Weights of a small mixture-of-experts language model, trained from scratch on English Wikipedia.
Size: 10 layers, width 256, vocabulary 27483.
Experts: 256 experts in each of 7 layers, 96 squared ReLU neurons an expert, 6 picks a token, a sigmoid router, a shared expert of 192 neurons.
Training: 690M tokens, 4802 steps.
Below are experts of layer 7 (counted from 0) of a mixture-of-experts language model. Rows are named router (the router's row for the expert), up (a neuron's input weights, with its number), down (a neuron's output weights, with its number) and show model dimensions 0-255. Each number is 128 + 24 x the weight over its row's rms, rounded and kept within 0 to 255. Numbers have three digits each.
After each expert's rows: a language model's description of what the expert responds to. This comes from a sample of Wikipedia text that the model never trained on.

# expert 41
router:136155122132054086137117148139144112129145147105089095136148126124126143154108144177112167123175115204129146161100122116171097134143115088119142146102183125159114125109099142138142134120149136171128133149144123130108120126099154148129185153116122111185148174147136143130159154121139168149134109123112099118146101135138166072106118136123148115125142150131095140116147152126137120147064097107120154125119145106116129080132127116104129113161161171140115098108106154144127145150139112089139104153116092097109086104134092142156167130132103118145131146138149177106131126121124123105114161140107127114141135138170114117138093129152077108111157096135110109125143102131148149136118064074187129154072151102130145141156140141111110105107110171112115156125127134105128148127128116
up0:143127122153101120122121173130154155141130128115090124115103119148114119136118096145120133177105147158098097159162130138135145102130122130127112141134149153090108126083148178133116150103150107104101159126105157097163135163132131183137131124168149110158134134167093083110156172157155139114101128124108151129165094133154102113114155114103163110127122120119135144196116156125136130175114104086159220151117122113107124110145075101115138142174130112137123098145127136151116122146169100119107133135098175083126139139117117145140156158145106114127126172158146124108091125129161079127121134132129163149124168122142115139094137116128115104145146122158121131088095141116108090127102116117173150116115108102123152094163134160098128066141151118129167130091138130146143160104172120
down0:133117120087117108165144114123087123123117136103123127092116104180132137121157130123146126119154144131127134108110107115089164157131147128144126129128118137099132143130111100172135115150159080062112161124112172143143151107149162154105108082121148140088135126139131131162108188115173119101137133120150115131143099144159122111102112144110131170125171116158173122095120151123138110143101124150159142135147133109141106089112101122128150110185134142177140187135118118117112148119145107166136127115129157154111157145113084103138152135151093181162145113128131126162107125136132132113085138142104157145152144170174066144104126144165128133115143156155145078121142149094099149139110154138105104166139130100143125163114117146114195076135159137113164142153127100148113155121166084
up1:166131108108080114104094119150142135147156151131160095148141140109133170080113136144118125160172083106132126102148119104125152142094136099125114138170111126144119147125056136158146144122135126153097082127179096139095150142087157123149161140146119123112115183142130099103167148114145105128153115136141076122108132183122142136146116124122128131107136140138114092146124144147106156144140123127130131150126149161088131109114114105112151119134135171187133114133140133129091137167151134159124101140148130114116072144189112101110163149129098143133150134134187136110144167116120091144111153091100117185153099153154121132115147163117099098108135156129151093104167128165160144095131097150155139189089138119144135129140114147123137135138118118151095126164127101125110112095171155
down1:134118114136104124100127148149132118058148121121114196124159152119124128106128133149106159135134137122112147157134124087118121129096126123099113114085157132110181082107163166111102105132129104095109092159127145107126127090095157140128137137115113130113102139142117149101128119136155116124126129166168174134116109119112135117145131129102112104142151154129118114138132083137146169139103173114111140094126152123096125119114204068139151125111160175128104111133130141116103110152088129106107092145141072136131087146140116136116093130119114140075089140143109141160123142094070144112111116123131106146157123100152152143087165108099147090126185124128165095133127119148144176087103065094102142141149115128134132157101125154110099169154101126122139083113126123150144119113137162
up2:100121137106145150093111144142092141140126167131112128144124109128131131127125152096105130136195159138115101125083124139138125149113131091117095090145110135168123128125113138123126151100135122149074080102121127122096150062114149115137101130126123090163202139161130129121148132125113119053128120136142104123135147129109129111156099106094124114123118118119115133072135153155123140153131098149128116142113134143109108122092105099111127141182165155144138170119127133173137107145126126116147106112136062105096111111145115105109127176091101120174145154130172148106150160097127061115095128088107142091096104133135109152122136142113085088149126141108132102140146117125088128100146123108167123161107175106181127096162126138162144160145106150122107140154112138142094129106113153
down2:099089104152140119131165130136120109089100146077166114156083143110137122121107165113092112134089107095143132131082088136130132105109130110128054150145104139139164088156143134134092125147105101155080128078126170142123120114139144149129136140123112120113112115151127144115139125160115117108138150138109169091138125141103091145143108161140136155110083121125141114126167136101157181140143109079119130137093106121073112096141094122068156098117103173120138136088113122133125071149129148115116127144125081111145110151128152093119132144146092128118107152141130085149113129103124088114102099114148147127154136109141142153076128121137115126131160182135151141132172099176097132167100157142130133101097112116112100157131124135125119125138125108101162121167102118090127108074137105
up3:158130097128151115131110164137156147165121148113133116121115129146090168126147114096096128106114123130146170128101138159128122147160096148160123117131156109143160140128152149140116104166152138171111121132159139126093144103092142113119121155152142140134142111118141103109140084086115112149124143154107135138118148096118187126177155141141152111104098144112118153117139164106138131110159116127143132081102127134107099147149110099123129150086110112145127174093097149154146107157122113135140163159125131109128159131091134122080129107152140105138133095063115170092110144155119125167155134170155101139108141154180141117132125087151151140154159166156117108120102126132181094148130116125181126106093100159176167128059160160090103126121133170110127070145149090138133105140120131
down3:125114112100156118099109154141117137101120092159129165092157125117130132120091139169148134130151140134134126175122116113102166170146102124129139113087089145112174149130128137146145096095139146132106122147141114148106170136156158111145106134113162113120139133087137122093125092132140141131133129165151120135183147166117142133139124150112136140090138097129127133119122107145126129090073114148083142101145133132161092140158126161143107140119170151132157133167127146147164148164084120091121098097122148123085149120130142136142139142142116129148075124099134088105093141168154122118159126143100159107132151160199114131114100117173138119142141190174108143166133129096154127067167150117115105180105122102105152095113121148128111140172107134101129124106149144070164111164112120
Description: Asian and romanized name syllables. Syllables and accented vowels inside romanized East Asian and other non-English personal names, usually in lists or tables, e.g. Chiu, Seung, Haowen.

# expert 58
router:115153149167133116142106192160139157160167132128095107127155130113135094149089121147136107147168131174109130145063123078156146137130106124093123114111170153135101085151155098117156113148137143150119128070123139137140107168114135155121172122126115120161137145147126147107139136089083167122151089105081143082187088160141153106150120166120108145105142121124117119083137121152128096141125104150164157111176130063095118097161165141090111110157159163164105135148125183135126159156125096137098121132153158128139113076078107139149148096113159115131123120127122103104119121117112148139088148133141110111170106148116131134143143131145109110103140156133125117122129113136117143130145114113127123134114131147101117139129164120122093127109147153100152126138159155109095148094117101
up0:150107122149139098145130133153099110121118132135129152123106138131130127155138142114114108095103111151114095099109087134120112145151113120103116121159096085093078145135134147123176142188142121085151115092152127159154136108135161125139098156153132104124134164141130095117093181121096120154112147127143143155129116179123150107111130143130146138083136107105100108121177106109119115155103101108116094150143120140158108108118092149162148125176130105105097117123115125085111139152117150110118125103135145133151113147129183050155119093151133116153129174142143130124128142135128122122144115120166112087159110119145131142134151113098116108093160098097163104140150121113171166131127149165148164112151099151117089111154125126137146141154067103111119082164123184073086136130101080
down0:110141107134083128155089114139122151161160123119119148130106143123146132106146122102115124138092155120099114136135131156148149109156128104096145121090121136147161104113163136113087117135158123190169112170080144135112086129127168169134130084112078159124112119107122137127145167116138115132124125101187105183130117117139163164132164132141110091140118151106109115153142106108134152153095122090143130141154089097135137130160111148139140105115154152113134151124095113129083144124145162095149114142127152119111163100107150135074202149163141114155136108123116109167117126116107155123138167133100169155108146172132118117148135145083137141145140124125107168105105105102122111095136136112129135109107119158126109046076102102072120099138154101142114098149151141158110119133111122
up1:139100107130134139145131149118150095141121168107114123131156105149145160150116143201121122075114127193106102170164115113100135099116153181150122135141148124144145118096105089123155129154090109130143176167122152156148115197146152162106120142128151121084120131078151134131112142136117156127107127087129175120101095134138113135113125134130111127113112130130096092106170134126114071124131126149084148155139106133178140142125143104099082129161102134133140154145112131157127132126105149142181129152134119141092127108089129151136135084146139132115136107107098164104120095127151156103097093129116141142107150118095071144135143114164136129128124121161107136154145098127124146132102079171139151128134091148108164128099134134094133132146121138088103099109127182117144090122181151
down1:113147143161152149131075113135120144149183093108126139142163117103129136123083118139105066130111134117168111117101128140100168134131086101120151135112126101146116102175132139116133149127125121132130133127122144119089148155129133092112147101115141162107102115126126168097122140062147092097102103137123124124129091142112119100136126137091118140146126139107151080140099155185099135133138077184130129145105108156140137117125175120105145122164123149076110088118143133101165104098113109143156073150124113137157153138101165127153143110114126122106077183110105131089108177173133134116124104159170126161135145160087145146103132128104143115122127176114108143122104117131102125167113118091114151153120100141139138136104131105154167125205145139128144130110167149109117134116115147
up2:116122141122116083117150110108069119115160132117107104115139150137122117127115096148131112138151133196136131148094143100094113141093161185104114111171153156154092141084093091126140157183141171131124117127131111129127129176140173165124157110149105113126114107075124122138186086152116146137097151147112133129144164124112092110112150144151128126153106108102112089155169126155139123092107144128134146145145106085111169131141139128104153117153134139116130090158151142104131110109126100110124154094149151166119115110126142140158119149107101098123138155119116151089136122103162106116088161123137151057124117145095128113138139182140119140106144105155119113112137106101121181110133127122096153098102124149151131136099091146179095160167145134137153125140142142148095131090168151
down2:130201113137116101110103080094096159158083126136135108123133120129168138147097120088171134117107156088108134120176133198089166141124175110118120122070119105163168117099101147101107106147081088150136123156138140160125086156166134124099124102093116110142110169125091112115102114096133093125151110118106153121131119124110152134131139134119088134096171135143116131124111144145143119153126158142123114063102097172105108132114146120140103091122152063165087125106125137147146122131104133112133128134137145102157111135087130158138103103118109152099068120114132148137111116152119149135128107149121135113158134156130147148114113157115090128133099156124168116128123129137132132176136114139114064111138109149131146146125177107156142103127136121103127089092108129151125111119106110
up3:103160112100151117120127128122125125115138137091127113129157139110183083119120117115117173130128107131143105158154168133104114140096144131121159106103105114106146106145105087101107176104162132126141120141140131100081191125126120097135175137149128158102118177076082103108088118185144158119139114075102124144077124112116114110125139168134119162170106120139128148115162111121109100114109101112102116131120109168159119124078085083075144077115142101145124137155138133137113094127147095151129166135125097147182148164120118149135169134133170110121093121102101112097124119120112186120138135116097084110106135134116168145133109149116136113143124123125129151134102140133100131123120175155096149148069131100131147126162103121120119123121137122107098176148154101117130134108153135
down3:153113102107113138130088110082068129127143125095103136147147077135117142123161118152158074117120111136125117106128087111133142110152144116135113111102102161161159124097169121135111125142134089124109128110129080138106095152139106100127101130127063091129100106138113170124130136140136116101115148145114154103126146137110078130157118152078100096106114203112113126165132196134177145116100123132146116130164094093117104150116112174111127132153153156125104108121088203115143162088115113119120137131127149153120133085135105141159117124147123069112108113163101126104124118140128146121138177127160115114164154134099112115125152128150102099156138107145136140087130114113112116122120135116110111131121108093148117156132151096097137115155128176147170143123093118154127171150106115
Description: Place and time prepositions. Prepositions in, on, during, throughout introducing dates, places or media outlets, often sentence-initial In or On.

# expert 31
router:138148121151114093146110174158132141166178117122119110139177133110075117146108121116112118142152140145096152137107118079161133130104113125104134107131157113139099122155136154121145109134131134140102126098126153122121095124150107122111122143089137132167152132144138135089148117092113173111135095119100131126170105156146133104157135162137180134066165149129095146092115134114091076138095127120160148120158133071123127099186168132069121148130160149142106119121120188131122147183121100135141123137149129088142095108117064162145151114133123097132148131128101115111155109114115096142171098149139110118139141169139159123137106124125071113088135116080124129149123114134132150137139109107111122147097125095116137135160192153099099104085125129125134091132156162128102135114123147
up0:098115134134120101140110159103138131145109135177115154122145164147108110122139131108099160140122110069125138178153116154113114133105151110117148128106123093161157135144104185158102172124100113139127109129143112126146126133094105143114138120105161121119153137103097129105087142106134169104172166102136125151096133124169071146157120157151132141165143142166157130106113128087134138157083136091129103092073125144131110135157143179186129142120152121152154116108120134139108136079149116144141115106133127127151125140102145110137175104151136122114161096146086174099161167180093162184110139151108108110137158136177108128119121080102137122135076142115115110131104133114109129118124148130134114132126140109176144127155135102076118163144097127119190147150126138145141143138148138
down0:107136131088135104116131175130151091151114153150117149157088135166094167092150184101144122130105126111099112106106156104141144136141125134095119106117179091112142127112097134141102104108146073149122145143172134104143109101151134149123125145126161146126112144145143125129188134126073132112137102127095138121153145136105102118098099117151170120193143126126119148132112082159135167124103125107131107125071150121170052087159108114139137114083115095141093111150109145126123161144113139170113114137119101124125129147153112139152143133131118101120114081185137108157096157148159155172144147081120155117088108155171123151105144102167118122147125093115146096100142122132141143111160124113151119142105097130164110130108154171111134124144134124142143086136098110134136150113134106
up1:096132149108106094174179122106132128103106128145125160124132171127115151120135191149174099129099148128146133152111127121157127110076140146138126076148143128136106132138156110085132139150127196125153097093129155136173116103113151144100152105148167143090174113065136102086102094179126144121103123165126107119084127102132079155137151086139125139091119141097144135139122146149179136092116135137134133125160115117135152128169169118124113132138130116122085065141128149114146132153098123150093143141126133099155076110100135124135135156127123154128141134144123162137089158142120107123105119136136111107131136083163119141127107144084100119113170100117090143139138130091128129108145161127152119092145158134139142135112155145141145101099141102119152133132127149134065177092117144
down1:114146141199144131125088136141151138166119125134143135134110181135186146111117108093137125139150097132133106106170164149114156165101097109148133111151122134135182117145099120127135143116122107127098167116085104098129116147146177142110131121123102133174139119114126137124142119113136141129147141132158100155109127138084152168112160116181081134140079127141130171113136140123106144153145121108175127105108154146150108149072130113144119164118130106125125143135135116095141141168118146152163144080150113105146058184118073143103116157138096179071100084089151117144104113117118131141151101169124117151127125136090144114102098095082108125133119137133166117162126117133158156125126119122085127141106099158117147142121139119126139158104118123091149122135162154085151118123120120
up2:149180121107119121090101097120086144156158130110155092135141122086128149111147120123107120143115143115150151122113188159121153100107140109127093118100136153149110114119143128117094146128113135110163132154149100150162157124126132152145140164188110116115092084154163181131197130173116191134132099096141134137144130092098174091141145107131167129130142141126119144136087151098125133128162144133120146168136153149124116113125118107111114150081139107134122148148148118126108141126147115159145121099130143100130125112143168093157086114122143116121090117130143114136131137141149132140132150113142128114116148183143138127155154173151111169154110169129150066104102156101153118123165106129121137114095128102134100149129172113145145104149090104045145160099133127152164151131086116
down2:113101110113129117097136114126155148130110138126162110152154138140114130142141129120125134132118089106123109098140106135130123128102098157135118160149089143130084150150129126164159099133117156186133131099155130090092122123106130132149093136079138134114120132097092089134165139160104148158099140117086166162114079101103108166126134113136113150140154129147149105076122135152140121120074132134143110145174185138141118163137112122161118092166093153152151108097151141097115092165076122079067088107154134140116170135149135122110136176143129171116138163081113102144143145129123125146142077095110129109106100125152092163120134141154180093099108128125120144138168154139156133163146149120096156108146120115136097125170135131098101139118092110144169122121119100132135104170133132
up3:147158171153117140151128127139154090134133136124100134138121141135138146159129143129125140153132142131076134148119141130193128115161125118166136108098121120113166166169146168157138115136181145115148150158101081125144097158136156132144109142096168112144120154124119129076117115089146117166084122118125137138147156141114116110116115116105140087111122097169153148087107116055102138140127136127143138126115130126101112176120145131086100162101123108123135100143120131120104171140146080122138159086111179104159124162080138144121090146102113151143139126144132124077132139151100155131125114149111094170133148175144145114167124154107150093109132132149122101160150113098141128124144109097102147122156108152064143147164120119139131113160118143146125133089115167155180116156100074
down3:086094116104146106131145111149102168137114196122112171133115153113174122155198133097142128168127120156130162147160128128084096127124133121153135135126124110117070141132126083124135143107121116121116161102158111144158150135129124156107153101112137125150144125126137100117143159073144132090144112084098167157125100120126150118131152164171136113145117164160159144074089145104174125112136131127100179138115068152118115156121149158113089121115147132156108164112102118111114081143131136146119128120091138103101138100093111099143136136126147149092084110081103142133119111161156130157104123146156166163115127109122125131105130106136130162167170123163144140132114116125149148105120148141110106140103149147102111135106115133132067102147096135107108111141130123075127145103109177
Description: Prepositions after events. Prepositions after verbs or events, mostly in sports and career prose, such as in all competitions, at the national championships, via TKO, across 1991.

# expert 10
router:163131119143106099146115146162138133149140182095108096101176133090090102121134129147136171151142142123115161150084132106161138145119100090137113181117135134140089114143144119097166111096098174158157145121134125106118110174148134141125128184119143087178142155167148134083145127094112166160088091158118072113128099158149137106124132133109138143118110135109128158068173155066111086104138122103108184118149108119127147111150117137138081126183129141146146094144108149145151133134157130122129135139116134106143115110046117149147151117148141120139152129142135113098140119111135101120155117143138125116150133119157130147134125118143103104093137130098100111140133114140152101097124097076127122147095150109131148102152151148100118130150131133085130119130131154105140102149094091
up0:124135142124147134156137095120084086137166119144178135117121145172156137143099116129110102145092151171143147124142149124126135127141171141157082121135144134116143101149151120110124125120132122145108147116136152080112069128172131077147147097116137114093184115123133115157100140110172121135123111135117128120102126140150125119106116115103146142105100150182104101076149140133121124124128158127140145087161166127111135148142107145154131145150117087165181107135125151160130097129150096091181143117115138119064125131130159097110118119154104109163147072136089137119129133113124138152146130152065154112108137090121177149085107139137136125119181105135138105088131100151135142153154115122124102128105081100115145137128109137114141081162150086103093164120168117164105140125168133
down0:135101162115140151103121120134121149103134113159123163125144131136136131131107115183126112138110140081054114114161131133138097134094116133156097102158113105142091170097140140096103147100122090137098077152143110108181133125084143112103174137096120133137147154144157116146148149152151122123121103145093127163126163122159090138148118103125115109108081149162136168123154139139126146139129155102097139131171124088132097144143168136121115136144133116163104124126179104106103119109154152105119139166088103141157133135119165138159137109090151131141174125121138105127166110149140182088184138166086102150160115110110122143147125122156133121151125104135137158133096147132135112097146114133103177104135108127129130117094135138139128161119096144078122140189143116137207109142116134
up1:155114144133133096180089141117150101103150097124111139151158117139137174127095131109156160152102120156088107114100152164132150170085187122144146184134131109123178136086149081132077162151138143119108108145122115157147157120109102134101144119105157129157118125127135139121105156082144094107128104131119124150169153122131153166134105124075121112131163116119146107154140149122158175153170124113140160118073155102076127148125106132078140111121075144143140148140110111127132150135071145117133073104120119148148122102082111122107147164113111082127151122119127134141133101141099103107145118114112094134147122103150129152104135098128135135172109121111099123122183118100107116156100132122126129154118111116127133157116108130172088126114162164133137149122096103154104085136110136
down1:120105110120140103186108137153073088132151098094128139102135119121100129142145160151114152114125144126107130132088091103094127094092150109116158150110124148159125112121111134155144141181139105118094149128115148112122142152152158142184120121108183127160085172087145118139141131125105103062135135119157160131132132089143147117132092166160116117159129110134137124183181104118109146121123076112153131105134133111082129127141119161047143148100139120127123111148111148130133131124086090117156111159141171138093108151177081130115126119113110133096144120112134144128145156160129132092087158122111142079120129140114127124130174132122129138149106144098157148131126110100127119136117102121146123078095136144109129126099091125143147127126112109151171120171130098126122166112153188
up2:140129151140151116144151169192121129119142122138131149133133164086101096145122140144121136122142092134174123101156124121127114105083152142134110127089119142134190112132087123140134120118103146109143143158123149094123150102169153159112123153160126166118136092132140097131169105112126166152129115142151139127098134138136149110156150140123146156095121123139138088144121126118122118136187156142121149096092140139145138154132139145131166155130127175152135149119103107133117150135158107157127129157132143116152170138113183101090127182139125107137117152157141157116116179130128108142117087085123116129122156076170090137127105157106106193105173134124186139118132118151094141167137125102147064149105164134110124082144120122112125130193134049116118128150130109113123115143127155
down2:140124119102123105140131067095083170156143151123122099142112128125143144136109127124132095152101143126138137120119116148122140117158129123147112123098116122100117128115125147126107085134115148135114140131123129105099084177142116130112150131114168121119116171159147094134147135106123086151136155172079103165084132117108088155121130087105131111152124117136126164166149157155118136114109146078103122124136126124132094155114131116133119130119148138050110173153103167132104127138080123119185123145157148151096154110119117143144120156134111156106160111123147102094162115111153102104171153132133137138141090110046138138115179122140114159160152152133142150114135143131167125115153153074143152141078105163104183108117078166122108122156083145135166131125117135134108113133161094
up3:112110119131131110107124106173145160117147137126095100113110117139156103134136134182115109138133139071118122128110145089164116149149161113151135125166168127152131169146135147160111098133105102152133147103090130142126133123112164104110150125151104131124164179128106160100155105133135089088155157153105065094137119110097054144101131115118112164102147133094123175114081098135117140122114116117162082127131132138120111166121138104105101111119105174150103147166156104165123106120136142077132140137150126145153088147101152124135120118090164138168142142105104141173144143155108116131107124127144126117146141126163134127169101158131125129104108110141149114143120136183130146111124124128079124103129119133139110097112151141099115083108066149157179115132092101157157109150151082
down3:154107097111120123087096125136129188149131117149108111167125156128099097161097159144114127146091156114090135189124121130131074128133141124101159062127135102102136119123131139163120132135089079121192141101114130127152141112127145140119134143145150134108115121129141140134143153122132105177099137090128092088128149130140104107098140128138136113079106115134136155156114125128124151099088111149166079094162118150139140124116141095132147134142141152111160129094117102126145085144173126130141130106147125134122142171148135127131122105112100131113118136127144121178148136132142099144141107117131154154133155103037106151160102116160145136111120105101164073125120134145129132131118129110123165101084157123073149103085136124101128065102167115077130111119151139173123140161139115
Description: Foreign name fragments. Mid-word pieces of foreign surnames, place names and taxonomic names, such as Djokovic's ok, Stosur's os, č, ț.

# expert 26
router:134120134125112080143122139170164126185152165099068074114182121109121125151123147199113153112161116129129153139081126101134098148108122100115145171141146086168113136124110114127156125118113146158110144096137165141106102149123147155139175156098132116139109182120150123120149140122118150145120132120126116115135111141182146112101156160103144110138122134104126157063163154120113119142111101114131159127152099117131124066163143135111080127154150145140144093118111152150117160182145111109123138134127122110119107083087109125131143122132118157166113130134118156110155129127168104133122163137112145124156146131150101153137138120172110120121165140107115076135139127134134127140171069082160120129057139119125178112134129127105119092089105144124130135131130141112107128152125101
up0:117120128128127168126120127147178114114145140124099106155138092169104119110129117126139123145139161149133112119114128097167143129137113096086146150165148145123148141153128104143134134134095132153144104152093144132142154133108136130103135139087136113135094104158116176121106112146128108122091138166112142090128150077121161072094124136190116101127125177143157115112132149097108138106161160127162144133144108150142139113108183087171128170138162125126116095097136100154107147134148155123116172077165150138118089117100130129128083124135093126082123148107092139131146117133113095131102138137152154135154145115055112126120117158111128163137164150081092121139112119097121121114152113159111113114171175149116072107105120058103123094147117128116142159149083107136109108128142106
down0:159157184121130092138166122145163085103128152168105118156157075127174107165150142118117135136118094134162108104121124105137157113102112108126129170181135160119157134134146118166128114165145122134127099152127110129128146148115107098080142178109157145151142144143109147128104091101155096154168156117087158175102111124152181086130087149131118160126124096131117119097143138102114120119157135125142153191123136064135147089121167120137140108143151131133151151078133154136156132105143161096151126127149118098136101162142108118147169143164126105112159092091128168111166156105147114123132103127173124129126088142111105138102115113099108152142130135153151140128118119153108104124154123149106132159074088127101120084151114120124149128157146123126104142156113134098116150105134123
up1:121149171159111097148161129078105136127096108116096090109148098142148158108115094133114095132134094129103165134116114085116086107087169132178151156089119157113154123149113147127162093119138111111099151098133067138146095089116165110139076121124106129168146186101100082108125141086157125136113109124114107127094085142109151119063127188114118138133158133128117109145120125112148096102154142132128096131121132094110115119122167158139124112100118154110124089120162104112092141113127151133131101121104121134138114115111152112109146114158145128122102154117141121144075119114142108142135147103157166079147117101111141138104119139157135109137138097118117119143087124113119124121133106136197136111112168152160083092134119099115097127143115156161107122147164095147137118100092145
down1:134115163138140123123130058171156131196111132129106122098119112148128155137119141113106110077168128093161117110148135112172154099124088165154125133101113091174112103107111147120153138157113115098083110112108155135133145057145124137153128138155169160168144141106094135119109129161116132144121143092111095128094099150092116122101143108078112145146097122182067136117125094131144157088117115103089091152145092103109136124118101125115096109107156160147117136110132115095146161137130155139138125129171169141118127110109128137146152100125190145112143143128130130107137131133130144128134115133173160175143136145113127165142173126137133150084119138124109120169103155110152111154141137088140114160168134100110135141166099080143139081135142124107125118109134115113120139120164124
up2:108120180139100113077135156160155089167118124123070120114154156105134091167167128125127168139138135123147145126108105112164113140117139158109164158148134102109110123189129125108162092116141141093133156142101144130123151214149110123125152138105151133123091142131147093114136104096116070157104153152132130076164125100110101115134121092116141096086120114127120119118136149118155154128103109119106125156088088116124123112176117145089136112120119081155139131153089123141112144123152086106148158128111127119143197167111138144147104125146170130115114116094109150087134116122111113124126188116136154155125123130145131146121092128140139164075155144121134103102136146142131126137164100122148137144096084111129158132108146113173145089155138140136178140151148140144141114143130146
down2:145098164119126111144155160153127146115141101121119127114181169084129121143134193140139110131076134146126152128148108109121128121160101145118183129156114152108171107068123142092079152143137120123151112134125145128118116111117124152184124094121125153152130146095128092153134146150076141119117162108070161136091094122109114133171137128160122129106072116140082152153139147113124140114121183103137108087122133128102146171144128123133130139123121116107127156138094142094107140142130078109178169138121118103112134117164132155100153146106127157128121153147097112127120119129166098134154109121161118096127146137115097118121121106118115150137092120140115136135114188139118121165118121121107104133156136146089138164106045157122136135123114105103143115165103085128116119174133078
up3:128134105140140116117142142112132151122071101116159174143110110114101152110123132121090107122175102088167114132104128109083128112114159131142140131123133163136110181110125163139139134112123142113133174177112160130177114125100155141152125137150141095187121136144109123158113155153144161138133110164091167129113107116108140131120146135103118188096116145107149107113153119156153156119130108150137105188118112125146102113133083173108143154109132113100106140144158099101110142140118117149115121138150121107129150122121166170111090153145133114104155142134156183154147169124129108126135161178150088140134078094145126083172118102158167124090118155161133166169164147114156119138086143127140127104132091122122134116098124177126122137151103175110103147122145143141127138119160176
down3:115084121098124137112167115172082138075146133120139126178117146146138122127124107179131121148162109145107115125110116130154113134110140144123132153119108071161139116175136143119130109153155143112092111112180123138108157127166158132159117115126097139134157152091123085124097141096131098111147114095104135165101101141134120138134120092128133095124101104132091103126169114167131147130099141120117114109150139117122141124098134139160119150119091130130137135114143115142101124123130155123107172140106114071103134129174099110130110178112163168155116109130133116128158141161128175098148096080116141117131139108156171115170153132148105137099137131213100087130119140165146145116130119185134118142104147105125120154148086183097105145150128107120123145181105114089155134113150079
Description: Surname pieces. First fragments of surnames after a given name, in cast lists, rosters and prose, e.g. Cast(ro), Mc, Brown, H(ess).

# expert 51
router:101155111152116142149149144146134119106153190093116098125116152109124122131126123149147099156146126089121134172115110117128145145124160084141139117117129111181084114112104114107152167165155154154150104099134183136105116147119102134093133147097168093177150138170131152128127167092101158101114092090102128115153117143124129115162153128095129138119168130141064100127136156104118083118131131114168131142111128116138137093106177148135116154131137160171168117129120142131093164142151138148106087146135101089137072118095100136166144091133114098137141128139145126117117098124124153109112115113114114111122162136126129147119128096144121099123133110111150101142151094149129111085143114089088088122117161138118136128161179112086137101111149134136136141125146151100144176204097110
up0:153151116128138101123122137123141162142158121141137141122155105071126096099109184107147131149122159168124146127133119166128142068069155128104108107121111139140109121120174149141151165105125142127159149134173133164135073090091123108140132109135177112166193098109122073087098146115098138124098113138139139140084102139066104095126121105157132115100152100179179177126133126126091145137135135142091141139131160163142151158175133136113156130138146155127102126112161122153125114161145129114098126171114102121107110127142090095153135083140104091113137128118138150159151095131118095143136136103147131143143115121099099110131115173146131106165134138122140117086129152120134100115117123119101110132120110169135145116130138128152112102110143100081143119151157115112170095159154137
down0:150173133144082110121093074167146138102144095148094150109093148143116117128170144116105125102158114140119167120150071146121148160105106152133144127113125106127148155101113126117121150146115115117123092141128157112113088130109111143145175124090137118128159086088109147151168104126136105155127132131144096125153159140103126163093109153098099101108155137103124136120125159140111112102098097118147127136109119107094124139087166106173152102156167161129120116062131146129112181148141100131132175121157111121098154131141124155139145136136160141091140162172124142107131148126106136157163121116120124133122139168111184089118130095121148111156087140109097124162110110102125152128155120164157116148147148142116138091114123115113125138089125106093177088153062152155097138097114107
up1:124106103153116125089188143114098071093149137113120125082138148126112142164133147116103111122145109094147141148114093126186147112151157144133173109107138096117162150153103106122128149090142116175129119161146175128142138111149096127116132156084143118115087107128141136151063111115104097168153130129112080122140076154140103142108110129143148128114101120118123118165120130120154149151140077122144133131095128144155107129139137156110119157068131132154138117107131123150130129137124113147116118114153135132135137142103158118138138170144130177140120169126153091133122144133136177139127105126128126121161134157149175150067126134114118130121150127110155132124119147116171161132088196152108109158098110135097095082095100087119155163127118125121138193128097140081160129134113158
down1:133179099190140155137159160122086129140131091126092154146115116170157134131121128111156153139111141164129089092092138128106081095133135134117121138136135117141093186068127124095159087100136081123142121108133120158153116145114068120132162108151106159144161118117130138134098174104164155135086098114116127121129121115125112087145157148137117165103126140093142158088102166121135139104118160128186124148120143122106120115098141156094176172159111122147128156089138123120132118119122151115080154113165162089148106123128142142057101140124114141155130116114159131154136131134143133110131103134114133067121118138168135151137138115137124112143109127151151141156083119117115110155114121080082140130146146109140146099098106116104125103130125171159141165142085140129141138146109143
up2:116094127124134117089135134138136116100165148116129129143108148113134095127098075201145084089140135111124165138088148142116100110122076079150093122094129123127146136127107153125137154162117158164129098125132101124129135135104143125088126138155115136119129136133130167121121174155153197152128156089108174111151138099141139142129153141114104133173171138151079154082130095157105096124119122127129110142100143128138136196152124069171130124104105145155130156157100177144152133103145129109124123097128106099151164108151117152148164127142153105117123153077081117148138112120117117086102114125107133110096115164106163106083116068151137101152122134129142112133111128134120147085147142127107108145120165154119163131123134117110147111159166151139147116135124092121106142135135163
down2:095161154112094129121159133093131146113103112101108099141143137170123125123131118154118163145152114129061144137123123144124172169146109151139102092132132128139123114149121183121157128189126107119118163134168118121103179142122123118103126176094139147117096090109082170130129096122110127129149110117137155138157120130118153149134132137114147129154140185163151111131097152185105108135136155111096148081142128154079145079080170105141146119154142170173122121144151162150115104149111153146118091111194145104113162155122119102096094123135122129129170122150107114124135122162124133147137125111134131162153124152151124172104152130095131113113136132129138139114156084134167094119111087150126135098161105136144089165111138138123130174096142127132126135158148151152083109154160120
up3:105110109143153123128107150096130146127153139134102163153126155076108116131150138148145113119131152145130126136099140108112108116175158115147143176145112132086080129132099121085133139155133144148126121126128098141071141129103141097125135148120100150143112141098106138152138148137137134142097129149146104136073156141107134111092113140129115107138095121110088108071159126128088135119112141103107128131100152102123115077103141127124141126139078153103113147150134074129132078073131146124113108152132149111129083078078135138160140141195130143146099129094119137141108114110135121092123108126106108147110106136096098087183101127111127099162134117135077110118126145109184124081105129127092086105147141149147122158155117109118122184130121089103135132104202148117157148147090138
down3:123137134065154130130182134137100101105136153117106096121137145136120129131085126148119169140114117133142130131142075071091144097102115130153118097132098149120121109156135166076128127133148149143099110121137140114099154133156058135124131082066159129165097148128146152128176155111075091107130126110145117123120122099121115117139100102113166118124124143146107103087148109147116111144142097132109134124115121143148145166131144190152127125127154167120124118130126113068141139126120132086084089106165131146106119150167125150110118158119120131111088152101143141104126083088091140110136118067116128131125169092097149135093130129127148106104143144143083122179189113135118083102134109135119133137130112139101134092142148135155151125170156121139127162121112117145133097160135153
Description: List commas. Commas separating list items, years, names and clauses, often after numbers or closing brackets, as in 1993, 1994, and in piano, organ, pedal steel.